config.yaml
hidden_size: 192
init_std_router: 0.0221
head_dim: 64
norm_eps: 1e-06
Below are experts of layer 7 (counted from 0) of a mixture-of-experts language model. Rows are named router (the router's row for the expert), up (a neuron's input weights, with its number), down (a neuron's output weights, with its number) and show model dimensions 0-191. Each number is 128 + 32 x the weight over its row's rms, rounded and kept within 0 to 255. Numbers have three digits each.
Before each expert's rows: "comes after" lists some tokens at least twice as common just before its tokens as in all text; "mostly gets" lists some tokens that are sent to it at least half of the time. This comes from a sample of Wikipedia text that the model never trained on. Tokens count by the router's weight.

# expert 17
comes after: "'", " in", "’", " from", " for", " Bir"
mostly gets: " his", " her", " their", " His", " its", " whose"
router:101137094126107132095181187155114099104128154143107128076074125148083200123128116122112135102074106208119103102121057181150125126151154090210099151162157109079148183114191160125133107121049156167082132134129189157103135144144144129157142142150128170158111140148086117137153128133115125105092127126123159183072187105165116135113171166092089148102061143172103110096134078091124184187148118112107137159105087120126100139078150084131124152121092154160098130147096154085100132087163175189136116116127056083190116145152115152141180143129146141095181136137116110170104128123179072099
up3:104090077081045173124119087116159147139134152128147103081133099086091087111109122095112126092159150133127120115138044077095142097075112092102126094149129107126140109109112089095055131141140096122095102138177172072129167093111188093128042091116096086122089131119138099101164118129172147111116118108070105154098089104189134145162158137120089071169161074122121158173191147152130143161132149108121138106157134116116143096133104126165158110079115165128082106091169094158096128141161109133141080164120134055072114150127119173198065098204152090106121088133125093123094138112136157180
down3:122134145125141115090125101090134113135136082102126125154102136074127156075097147108129185090117117187091121096096080131107145121115169170134118114103148069116123087095080123133116084147162150126103103119154144144152135126099130111145168127078144128181086165134147150133102068103103146136104176092138159162139152123192120150027102182182091141151084189123091109112129130141115060136153181173094098151101162150085165130083107103100168113125136126155140111135092112161176159170164158181102110083164135068123128123255110157182154132114100158126102199109197161165138095125104142110

# expert 34
comes after: ",", " It", " it", " which", "s", " he"
mostly gets: " has", " have", " been", " are", " had", " was"
router:112090168091168079079158149132118165147162100124107120064155151125108112141127132122116136156172076159157091149153121136149137166154170068103121116113144142144193226123106062128107190129166150141125080100133122104168149121130144105156165154096142084075111163153130181131160129117106115103146109147106150171151054149171122122118080132131125100177093086114147124174190121114156143080071074132099218181130136122122124118090143157103115188096153093057135101146179169127123103134159137100135075098199122139089148151111111098163093116107098192135140128135107178112124059108063129126
up12:165113148090097139112079113119171105159090074041095085033074163162203099150078076099115136155140123122092065146122129075116126102114110133182114086125126139152106110095099100066138119110127140086125151134101122169144189182112101158116146088123130128128074129168113146154121096161080126166152134121156091106135149172158055089131124124170146119158112082122099137110152156107119150120111085100121114101099084140102106162117144126091115143051155131146115113049150118082094115133119128086062146204180104071182122151118152125119085143148166113126115138062160137167089076111146097125
down12:137192100100119130105140111124064136131140190109108152171086102040092123088128146124121142158147103160122123133122148135088154189160141144092078130134130136071126159079156135158144119184092093156132161091131145069162096116036079164110149089117104071144132160102113135099131162127132085093143165216106173111107090113134145068141131137119080141144124143111186136087141123081169109122164059135133122151174135134156067114110110150119117166075065122109147153157132182144149065076096180147129105080151122126063087170132148113137112108084084109154072188092113173125146139154153146133

# expert 5
comes after: "=", "\n\n", " =", ")", " also", "See"
mostly gets: "=", " =", "\n\n", "Biography", "Geography", "Location"
router:116131115099121156111187097087146143101130116126104079154078146086155183080116097181147184125138176123081099140221167163105134132172114102076085109138113193118127179177078051162141128104172160046082141142080099150075090128123116164120086139096115073116115137168139132155186126156109099136127148113111147171197071140040143110071145112142133148103146136117110117129121129112083123105109138105172144146114144119172143140069083116122133120112128188114156094126123098125146148130139149096114084128115171122133098194088141150186105166163164141131079150151118083112144053173127120144
up7:125097188181120145176154118159139119085126113112096105117079143130103168117143137198177169132143117116097085092130181113204084141135119106086117124087132067082153127128094164082077100130154162116137116130103091106118135189103146106086058154138148101069122134192171126111162153100157195113120094142151111159137150152102121093129183197140130098059095149132127088116088087169119124151142140120161127099130093140090162142112173153137066093068175093128077127116087108127090169174120144145101126129097102106062107147168183106050159106149177125105161121109131104190145117143094130074
down7:096125080149167052138087134164165143111089163202132084125161073146146101134154154072123063073130139153155152144131061127123109170148168119114108135180102116156186105127169091106081126164096115079092141132167139171101154137115175130159158145098125210113174118114151066190145123160120039154151171147087181111062162116126115147164140094166154104144107121080075162123136114127096124103093149095118144140114156112151161134180097104130117190121110114152148124186176136123137081126097149147093146140173099118159100088158111094180113173165082179148135130159104077117123119155099116095

# expert 39
comes after: " the", " a", " and", " of", " \"", " to"
mostly gets: " cl", " st", " qu", " int", " comp", " Col"
router:071140041134133151197068075121105084166102097110154083129089118176137111148135115135131090108131152150144155114070085103221118147079116137117146085117127142164108089113164159074108091116152123119038153144150110177132118110166190103108102111158127167076152110116077139126141164082108085147084137139151149152099146129162111111124127099150147156167171177188110118106127184180148156112192125153097115052133119081143155151124135156174148149066178114087167179159072126097118135162101177087121164092133153107124087140124118126139098080126160109092091145128106185116130086156141117130
up3:137158108068107164146082135136158140117146100109107161101110115123139111154126112139103116114140170199125155116166138123162125112107130223078145083114095092195139165130123056149128153125124160188128085103089141084205111192161082139113101133099141155166082151112121085153116151067112134127134150121173101197158153191049148063125149104156089078120120092124152172106097123087154141123150149086162140078125161153129135080138086173139135112126137175156163147118097084102103077077106149134149149136151171091130093156125093104132064120148127115121085078111196215128142165152127121105
down3:146093132135041099159179136167097103117165139098091166156098115142116133202080116158084121139121194144122159092107119047152113101099137185171092181135119098114128137073112142171125128098164140101155153096151120118142107061131107154125138116109110186112097130154153115111119134126162105066181109085140120103145097111171110112124086114137088116173126218122148134173142067107128077153107166113126132149117191127097091080129107094080139113058131100108121168155118118106146168111090163166179090126159091183185154115137099111163103152097117181103113146149134178097146143157201097200

# expert 38
comes after: " |", "|", "-", ")", " /", " 3"
mostly gets: "  ", "\n     ", "\n   ", "\n", " (", "′"
router:109159143150126113091167160128125161090110165105107180166137137124174088150051068136137146174109124092095087085094113130085121126189143114113121154082152158081171142157115091143154186156131147135145145123150155126115076156095147121068177072128160090101167136103132097079133071123091110130158176136131117180077160154144060107171137108130206151090157135118181167102111135173088133108064131094103120129204110139152133098131084121086157108121114117125191117138159147197179168114128131113145145101124139171085172129148132084094139097122159186127057177136105076143176147183138117098
up4:058130096103139122171177145083133148100105193069192164112136149144098140110161102094143094153136092152185165140092111089152163170105104092192146124156091089143138116127170169155174135128130087102099114121131133090168126177102106185080148139126126128140090097089184124186171098114115123109128181188108124118136082114074114085081112151128144173144107126129123140100144113171127111177143120095187114134177148185176149121093120185123141134116172140096081097066133104115118166147161114108097163160116101171146183117123061107052157114118140084096153163110107076120076201141095154157
down4:138156212126152064127145093153225096164126100143226072118108074145099111147086149123121111140164128091104068123183066164143105186088161096141094153084093122208152151138104092119125175080118128125125160142107133131139171054104113136115145169115127149172078175108111118138204134107129160157105114103074100143098161102115149178110140079129165065094110125078133113082195120153118116089126144121092156094138124103143116126150160089085078128115136130133132118116113075132091115128155136122130111111118113072145111168118136166118132070135141180123139121079159155053143116107091153131

# expert 30
comes after: ".", "=", " =", "\"", " season", " States"
mostly gets: "\n\n", " “", " \"", ".", "Biography"
router:120131133110172135095150119113167155111105097133117126181142156118126128086171122146096132143124086173195128102147172124143139166138190066079070142157149168070090125144077073145119168106128148130122153149090119121120183127101128126071121150150080134161077096137145177117171120119134107105147159153146169164124166157106115178093120134101167144091155123091145176127178085170157082080047179097158129159052158172171142109111093180136099124152098123095180132100189166101110164149091157139138110084095147144087083133158085118149162142113149181180148190112132149064109059117091129163
up5:106105188150127089132119139171099091092162149120101140117127106087168131092099133159094123194110149151106141159107179062133081154096124112150129172117142095082130127150135139138155105155166135073100122090164143120117092183148125087118086126179125177056172133161140164092099144142118130191059080110098137101124083167167120068110164209100114134164086118137105111118153152136151099137139096090126122126154136116093098136099187132143161155111156119126154151137128138224132177076187175113079200157175112088093161107090148122103097097047077131125119178160135142124071128123073131136
down5:135142082134108090097132112128098106146177148147152070121138169147103172135110142093130142089112144152127044064143154029149122164079054090122126151088119194127140141139121078138140143148156142121119091126136143141135109136075166142091114077113093126150102105134149075110114084110133068140084117126153131182110188120177120155143155121089132103137124069100176114146123111106152100114136131123120152112106081104155097132127041145196125095170100065214139099163093134149121102086172063125130103084093072128065088101138160185149162155086078088132122129143134082132126130142181115172

# expert 10
comes after: " the", " a", "-", " and", " \"", " to"
mostly gets: " res", " fa", " co", " cons", " rec", " pro"
router:100133144161121123180110195075168194069093083098117107150114131117149100149123099140133124129136100170128104117115091136184142133124096180144118066084176090155104131100109163170117120132148146134129125176168071165114104170140149109163067128110115104031127095160167215129064137148127102170080123160105158086176137113181161089154134112158141096173153144144153091121071128113101105130133111062132163100134165092110122147109146123178200160099111077125155116099124143184148073117066173170112113107101141166129074122060093118153095123105144134163106134157107157169180133153156155148
up2:127117130116137164071115104119103140147056130163167168082142118097133124118125043117123102156156143128141134129111156143139155127133091119099117129131094107136135099124134133150100218102077154129104058152089101067148133148105066100117164095131066162081189070153196085155120107049148098102134059134094209107123140145095159109115086108171130173131152115073147101177155167159124121036146097108100106156135128122135107132148120193107152109130119146097089127109149102121182148132067096141156162109185134132102101135106175136142150131044099082146099122148118117113063167138091132160
down2:100068143106124077139079124098094114113121118135140142172125181160099136081080112198158062139098139178119151151114120138199151149123108100198088107157128124152149122106147118187080171196192166116089120176164097171097080106102163103136136133166188123138134083118075089113085160078107201169152196137120119157155116109188163140163124140113128122108137129061126125126170121148055145087100136169144151187106143146170132106089145091145139200105079127105176140121130135169076155114119139113087091062139082093115138102130122156091091121143137126151141089092107111074114141107137122127

# expert 33
comes after: " |", ",", ":", ";", "|", " by"
mostly gets: " R", " T", " E", " t", " F", " W"
router:116135127164149102195107127076130126114173158133197098110113144133127140111145203113132084128173074135068130094130142155145124165109164068091187149104165145091134112128124148080133108095103119153109116080117092108087126108160162159146186069131109156136150073120158170120124144070097101183178098181178127135176096161096170127209107072100115110097114114085135174129144127128144099132093128132161084076148131122087065085146166069125165161119167142137161120099119153105174070168111108109091158111087119139085130116164118181051112096125150177160124133147091201140152164161103134133
up11:141120130107128188144177189080097119055130134147060117100098117167066113089143094077074186119112110160119132163168132126148141125143089115147079173062084124084112110160074087141096128125119150145114150121092118200108078150103191101153110168144110132124126107141173163099115099179143097102158168159149076130091141118097129143112119125088110088168126134110180134102141138199091116141137111086065114121151111126085135123151224133117099123130113120099080092091172127141140065095126102117078150146163207151074126137103090140174127065081125087100135157107128115116138073117146081105
down11:144153145174138147146108164130122126135131110103096121182093156137154129136167110164117143137144134111107129112137106149163086166116139202165092095185032075081161134127105169121153174117186088177131151132117066118162102134159053171190141175082139096105207110122137154126070201143095173097081165111109124139138134193169101146136151084131087156123178100163125064141095097098139128109077148110189119132115089135106165178105151154082113180177083146099133127121118124087101155108157128119100154157113124131159161073135128117071153165126207139152146139178161136185138124127114138120

# expert 26
comes after: ",", " to", " he", " was", " and", " also"
mostly gets: " where", " so", " when", " but", " However", " while"
router:146126129060103113149109087188165121150147133125154141072140134118137050128130154153178179103126144092097132106127078101074134160128177111206119125183135147144198108086084074130149078113160140147144171145176174156109112114106123139106132172133106107090155137145113151179072120157135139101126137106156144181189127130055141127086077138087079144139095147132110096091147138150161080132190117144124147163135196092132118115063114149090133165117182101139168195110105124141181108154134195096107096102145076090105101137157153120152158155106141068151126091068153194116176140110139123090
up15:162065100080119116114088136125167094157094097166107135113088127195148141088156102111147160136124176125124118192142123130105097134091149188202132151105085133168183081082117123153184127107084153147084107104097133158130110116120134161145131158151145152201025110125075127151142170134159180128073145123149090132191194220088068122118168136097096147124093136127153152148082157125123070103118104123089125142148134137109129174125166135107107101139071179143113143101143097154112165146081177123091160154164079128133183153126140173125145118154135155171072120091173149113131128159063123122
down15:180112195091145078151140078166127123115100088152136086125116097126092079149090092108112110131141134183126117088142165145096136125073157113145160106088162202114142116132128153132063145148124133145092145112135159170141095159170154091183096137126125096156083122166166176203123084089063151075156092176123155048097090118118147157166123126165041113032140117167147100102145108171136094155099193154194124097171053124113134133123095137117124124172107146101146160157153127165198095132176131144130106163122136112156172147086085134171104131115107139154155140131113167101111103141146143139

# expert 24
comes after: "-", " (", "F", "D", " \"", "/"
mostly gets: "also", "ir", "ag", "fore", "g", "ig"
router:113115099151125186129140110181132140150113170099110126091129146101090140082138069133160082152127161121135124100143080090147150129110165167200127151141139091132187066148139129093163151141121129143136126171145147146056096162136113128168153119128123056162146172194156061110108113100118099131078124098133159043111131112111168138090093157146134094160085114160101118183100138133070177149183125144111195142118126145145108083090188128189128103184091117107086169154170118102149114083146149162143125111161075110199164185131146164114090116086104094193132136075096113094075136090121110172
up3:099096086050133118087172115107148125136138124142186078120064123155119125087180165122112120096083092071122112103097134104115093127161130180074135125135154115080124183139117108042114122108091044107147121136064061118091115111137111132098205082121184126090133162149141105176099166088172135141104123168160122114097174155095121094108091117189168118105117127131177095148133084146129086163105110123119170119121163171113113191160183065124159119170144133058081124175185154094121161108131098083132170123117103056112145118118137141091164155111115100079142094117114137116113135079121122137
down3:126094150147136096110116144098150155132130168144179092196140150105108101109136115085137114128149131109174158162140180089136148123161155131159116133175144170065113158162155193104143131081136184086103150114122065142090086145142110149110101127095082148144123104115159086147151146135070147178182159146171157105170132176146067176062089132099078099144122113161177127130159160167161116161082133079153087174103118149084137099163139120121126109121141079131148114079102112202113149150185128104162124097129065127061139108066078096116128124089167116172149131049082089068154158159088166146